config.yaml
num_hidden_layers: 8
hidden_size: 160
n_experts: 32
experts_per_token: 1
d_expert: 128
d_shared_expert: 256
hidden_act: "mish"
moe_layers: [3, 4, 5, 6, 7]
router_score: "sigmoid"
normalize_top_k: false
routed_scale: 2.0
balance_loss: 0.00976
balance_bias: false
scale_expert_input: true
init_std_router: 0.0191
lr_router: 0.00257
vocab_size: 4096
norm: "rmsnorm"
norm_eps: 1e-06
tie_word_embeddings: false
optimizer: "soap_variant"
learning_rate: 0.00911
beta1: 0.95
beta2: 0.95
batch_tokens: 131072
max_seq_len: 512
train_tokens: 625500000
max_steps: 4773
dataset: "wikipedia_en"
Below are experts of layer 3 (counted from 0) of a mixture-of-experts language model. Rows are named router (the router's row for the expert), up (a neuron's input weights, with its number), down (a neuron's output weights, with its number) and show model dimensions 0-159. Each number is 50 + 10 x the weight over its row's rms, rounded and kept within 0 to 99.
After each expert's rows: a language model's description of what the expert responds to. This comes from a sample of Wikipedia text that the model never trained on.

# expert 1
router:50 72 43 50 49 59 59 49 50 51 49 56 42 29 54 68 54 53 52 55 53 57 53 51 49 29 52 49 48 49 27 47 52 50 43 26 56 39 55 46 49 48 57 59 53 43 30 58 46 53 50 46 60 89 52 44 69 38 52 59 41 47 50 42 57 43 65 59 52 46 53 33 46 52 50 46 53 49 60 53 56 49 36 27 53 66 66 55 53 47 46 64 48 40 66 43 48 67 57 51 62 62 68 40 48 42 42 49 46 46 60 56 38 37 51 52 47 52 44 58 44 54 53 57 52 44 43 28 52 28 38 49 47 76 41 60 44 52 42 55 45 59 43 47 49 51 43 37 48 67 58 34 66 49 21 54 55 67 48 59
up13:60 53 41 52 56 48 63 52 54 50 45 67 55 48 62 54 41 56 53 41 44 63 51 49 47 47 50 52 41 43 65 49 36 45 53 46 46 48 52 56 39 59 69 53 63 37 38 61 41 63 48 58 57 41 35 62 57 50 49 54 50 54 45 30 62 51 45 63 50 60 55 48 39 38 54 59 49 48 70 41 52 53 59 25 56 55 59 58 39 43 41 64 61 52 58 49 51 58 31 59 58 46 57 35 54 26 49 52 52 64 56 49 67 43 62 42 48 37 44 48 45 48 70 49 52 37 58 37 42 31 42 40 62 54 44 79 25 62 25 45 61 42 43 47 41 55 76 56 52 63 60 49 65 37 45 51 61 34 49 58
down13:41 38 43 52 55 51 48 50 45 56 54 49 47 55 46 50 43 38 60 35 73 51 39 34 45 50 46 43 51 68 52 34 67 34 53 60 63 61 49 63 61 76 31 59 47 61 48 66 42 66 47 47 55 65 57 49 49 51 31 50 54 34 44 45 43 61 46 29 38 37 56 51 27 46 44 42 50 59 27 63 54 49 40 47 46 37 46 50 44 53 43 39 69 72 48 40 60 42 57 47 41 50 65 67 63 60 40 56 53 53 40 54 31 54 65 45 59 40 48 38 33 51 47 51 48 48 48 29 52 45 66 61 42 43 49 53 44 59 50 45 44 39 35 42 43 47 54 41 58 53 65 58 35 36 56 48 51 45 63 36
It responds to: Short name/number pieces

# expert 22
router:60 72 39 47 47 46 54 32 47 50 46 42 51 39 52 62 55 60 47 54 66 64 51 60 34 46 47 56 63 55 49 53 68 60 49 50 56 55 67 38 54 44 59 61 56 44 43 56 50 40 44 46 50 66 41 50 40 56 54 51 61 46 57 41 62 61 46 45 50 64 30 51 60 56 45 36 32 55 38 46 38 41 59 56 39 74 68 58 36 38 54 63 51 58 30 49 52 89 41 41 48 55 69 58 43 55 40 55 53 54 58 42 52 49 47 65 39 56 25 44 57 44 41 54 53 58 55 52 55 40 43 24 45 54 40 39 36 41 44 40 52 49 35 42 54 67 60 48 51 40 45 61 47 38 30 49 44 56 47 45
up6:51 47 33 50 52 38 55 51 62 49 45 48 34 58 52 53 42 50 46 49 49 46 55 68 51 54 48 40 50 44 70 53 37 58 47 77 51 55 63 72 83 59 41 56 55 46 47 48 38 44 49 54 47 46 53 64 52 54 79 52 57 65 43 55 58 38 61 46 41 60 50 29 43 38 35 54 46 55 37 50 48 53 46 47 39 57 60 68 54 56 43 44 58 28 67 49 60 46 63 48 39 52 53 39 66 43 38 36 54 54 48 49 65 53 46 64 46 45 57 38 54 43 41 55 41 44 57 48 77 42 48 49 61 69 61 71 39 37 52 47 43 42 50 57 40 59 66 45 55 40 54 43 46 36 53 61 55 38 31 61
down6:50 56 50 48 34 55 43 48 50 72 40 42 49 51 45 44 52 41 60 53 66 67 71 34 48 52 61 44 49 49 48 56 59 44 50 52 57 61 50 59 50 31 62 32 44 41 30 55 57 43 57 53 65 39 57 69 49 60 43 42 60 49 56 39 42 35 46 66 43 43 73 48 43 49 52 37 50 53 29 38 54 47 42 60 60 57 40 65 37 32 41 49 41 42 47 54 65 60 44 37 44 62 57 56 40 59 45 58 61 27 52 48 44 45 35 48 54 25 41 49 39 56 50 54 57 67 39 54 37 53 43 50 55 69 55 53 49 56 33 41 59 53 43 51 33 41 45 50 66 37 42 58 65 41 59 67 44 65 60 61
It responds to: Acronym letters, auxiliaries

# expert 13
router:50 49 52 58 48 46 73 39 48 49 53 56 53 28 52 51 50 39 44 48 39 38 52 51 39 16 56 48 42 49 34 37 50 53 48 46 50 47 59 55 61 62 53 56 49 57 43 70 52 57 42 60 41 56 51 54 48 39 19 47 56 36 48 43 67 43 40 68 50 35 36 62 47 51 58 42 46 49 62 46 43 62 56 31 47 47 53 49 31 52 49 43 48 42 33 56 71 46 54 52 49 53 66 50 63 48 52 53 50 33 65 60 57 46 59 44 49 51 38 32 42 40 50 49 53 47 50 51 61 59 64 47 49 48 52 34 53 51 39 54 38 48 59 33 45 61 59 33 51 62 52 44 90 44 57 54 41 66 66 51
up1:41 53 48 50 45 50 50 54 49 45 50 61 38 62 51 54 34 54 51 64 43 47 52 67 60 46 52 42 71 48 28 44 39 48 34 40 56 77 52 40 67 45 40 42 55 61 41 59 54 41 55 62 61 50 44 53 53 45 55 63 56 62 31 36 49 50 35 46 43 40 34 52 48 62 62 69 44 47 35 27 66 69 56 47 47 42 50 55 68 53 57 55 52 51 64 37 39 52 54 49 62 71 46 69 43 58 52 52 48 41 53 56 35 54 42 55 67 57 52 70 60 45 59 55 57 57 69 52 65 58 46 40 57 58 52 51 54 40 42 58 65 38 61 42 46 68 47 31 50 52 65 38 63 34 48 50 44 53 36 45
down1:54 55 47 52 50 42 43 56 52 53 51 28 41 53 30 46 55 59 45 56 54 46 50 53 41 56 47 61 55 46 65 55 45 33 56 62 36 61 55 56 65 46 29 70 50 45 45 39 41 53 39 48 52 54 40 79 38 43 46 52 27 58 43 49 68 54 56 58 52 55 38 60 49 71 39 64 65 66 32 49 39 40 40 68 59 49 49 75 57 46 54 53 37 62 55 45 51 35 43 37 51 57 52 50 54 53 32 50 63 62 51 50 49 48 49 35 59 51 33 60 63 51 58 45 57 38 50 68 49 43 62 42 27 59 41 60 30 55 53 56 42 34 47 49 32 46 69 48 35 44 49 52 41 44 61 49 49 57 52 48
It responds to: Clause-linking conjunctions

# expert 7
router:44 49 32 40 51 42 46 48 52 31 43 42 38 45 59 43 43 51 47 50 51 36 48 61 49 70 48 36 74 53 65 57 53 44 64 35 47 44 48 56 35 45 51 47 59 49 51 38 41 48 50 40 46 59 53 36 70 51 59 64 52 56 45 46 46 54 44 63 50 56 50 63 40 53 42 79 42 27 54 47 41 57 52 69 48 49 61 47 63 53 50 44 54 36 42 62 50 65 48 58 43 49 53 54 46 45 54 47 42 34 49 58 43 49 60 54 66 38 48 79 51 41 51 53 53 49 49 39 58 40 43 65 55 72 43 34 39 49 45 55 63 26 48 49 34 44 34 36 56 59 53 53 42 31 42 56 42 74 74 52
up13:48 58 47 43 55 50 66 49 55 53 61 49 40 60 36 56 47 64 54 58 44 53 58 57 49 43 58 47 48 45 47 40 51 48 33 64 46 64 46 58 66 67 52 53 71 54 54 54 51 53 49 41 59 56 50 38 44 38 76 40 58 50 44 50 35 44 54 56 50 66 49 61 51 75 32 50 50 82 57 39 59 52 47 47 40 61 58 51 41 32 50 65 45 70 30 44 40 54 45 35 60 59 63 41 46 39 60 58 44 42 65 44 50 74 51 69 63 40 49 49 59 63 56 56 63 29 68 60 59 46 47 49 53 47 52 38 53 54 47 47 34 62 64 48 47 50 56 52 45 68 53 46 52 58 33 56 65 39 65 53
down13:37 32 54 45 55 53 47 42 58 47 48 58 50 60 31 42 53 40 44 61 45 66 59 49 63 55 52 49 52 72 61 41 56 63 45 49 47 53 45 51 59 68 62 39 55 50 54 56 62 64 43 65 62 39 60 42 56 67 65 41 57 38 50 58 49 47 57 45 40 30 42 63 41 66 36 49 49 54 46 56 68 53 40 71 50 65 58 71 52 50 56 57 50 58 33 57 34 56 68 40 59 66 35 45 66 50 52 56 49 50 36 53 47 42 31 47 59 59 45 47 61 50 44 55 45 53 45 65 43 61 62 43 46 59 68 59 60 68 55 43 52 41 29 51 46 33 31 55 71 42 45 51 35 63 46 36 51 57 56 53
It responds to: Measurement units

# expert 3
router:39 28 38 46 38 53 49 29 42 51 52 40 37 52 51 45 54 58 59 42 43 61 45 50 36 35 50 44 73 43 35 53 55 74 49 48 54 44 57 40 56 69 41 49 58 53 58 36 49 58 46 34 75 43 51 59 53 41 54 27 51 56 51 50 53 74 40 48 46 40 71 55 45 43 38 51 56 60 62 53 58 53 52 69 43 61 67 50 58 51 57 66 54 65 62 48 47 70 36 54 55 60 46 62 56 37 42 45 42 56 51 55 42 56 56 35 56 48 46 65 36 62 38 55 53 48 54 39 51 71 50 33 58 50 37 47 61 44 60 53 56 57 46 47 63 63 46 49 52 60 70 39 52 29 41 60 54 52 64 55
up13:55 59 47 26 58 55 31 53 52 50 44 56 46 57 54 52 33 61 46 42 48 41 61 53 47 59 60 54 47 50 44 51 59 33 45 78 59 39 58 59 64 66 60 37 56 39 54 51 41 56 47 56 55 40 35 47 48 55 49 50 62 75 51 33 43 34 59 46 55 45 65 45 47 64 36 60 50 54 60 40 66 51 44 64 38 37 52 46 47 51 55 56 54 49 66 59 53 51 46 65 47 42 51 47 61 41 54 38 68 60 58 44 65 60 68 51 54 23 50 37 52 49 27 50 49 41 51 64 46 53 40 34 54 65 60 47 49 50 47 35 36 39 48 32 55 35 59 58 51 32 56 44 68 52 47 54 53 31 31 46
down13:43 40 41 51 58 32 37 51 54 41 45 61 63 36 40 55 61 57 57 45 39 47 54 47 56 61 53 38 49 46 51 69 62 58 55 54 45 50 47 40 47 53 58 48 47 35 64 54 53 44 44 58 59 57 60 48 50 47 40 63 47 63 52 40 47 42 51 44 63 47 61 51 62 39 64 53 66 42 45 73 52 45 58 57 49 71 48 32 55 67 47 57 65 53 44 52 33 18 49 55 41 52 48 34 59 47 34 54 46 47 52 44 52 50 60 48 60 35 77 52 36 31 46 37 31 45 53 50 40 43 58 72 48 62 47 50 58 64 41 52 52 44 52 37 54 64 63 63 52 62 37 42 68 30 50 56 30 44 47 66
It responds to: Sentence-ending periods

# expert 14
router:38 53 32 43 37 49 53 50 53 44 45 59 32 33 49 49 59 42 54 48 49 50 54 42 51 40 52 47 41 34 36 60 48 48 40 58 44 50 55 51 45 63 51 24 42 56 31 53 55 59 33 35 33 76 62 65 21 42 52 41 52 46 47 42 51 60 38 62 46 48 38 40 47 51 44 50 48 66 64 44 52 38 53 51 46 51 59 45 57 53 48 50 54 50 48 65 51 60 45 55 77 49 67 71 45 31 46 45 57 49 55 51 44 58 41 56 57 34 63 38 45 46 46 53 50 56 43 49 59 56 48 59 51 55 67 51 52 74 70 38 27 42 62 25 62 55 41 59 39 39 48 58 52 41 48 50 55 47 64 44
up0:54 48 65 59 49 50 51 43 47 40 42 57 73 56 54 63 42 62 78 47 52 50 49 58 63 30 48 35 42 45 67 57 52 64 46 37 62 52 55 54 50 18 47 51 45 43 40 53 44 55 48 64 59 53 49 59 39 46 52 55 57 53 44 66 49 49 55 35 53 49 61 71 48 52 57 67 47 55 58 51 41 58 67 38 51 42 60 53 37 46 49 47 47 46 38 54 62 61 27 62 41 54 43 69 44 64 60 35 34 48 71 52 56 57 38 37 48 35 52 55 39 35 61 51 45 46 56 62 49 37 56 49 59 54 37 53 34 42 35 44 47 50 36 57 60 45 56 43 47 29 50 28 68 58 45 41 45 40 52 50
down0:56 59 35 74 36 55 64 26 47 45 44 37 65 50 59 62 65 61 67 40 46 59 47 38 41 48 39 56 63 64 50 48 55 51 41 57 57 45 54 50 38 58 55 42 52 55 61 51 57 36 63 69 52 41 48 78 58 60 52 35 54 54 45 46 57 53 66 57 46 46 48 71 73 42 64 46 53 52 42 62 49 59 42 41 44 43 64 48 50 52 67 31 47 69 41 42 51 49 48 40 43 44 55 54 58 63 45 53 63 37 49 42 39 74 56 62 59 49 55 57 46 65 40 62 52 51 66 44 54 50 39 44 64 55 52 44 52 56 52 57 67 41 35 49 30 38 36 36 47 60 54 48 66 54 57 60 54 62 53 46
It responds to: Commas after names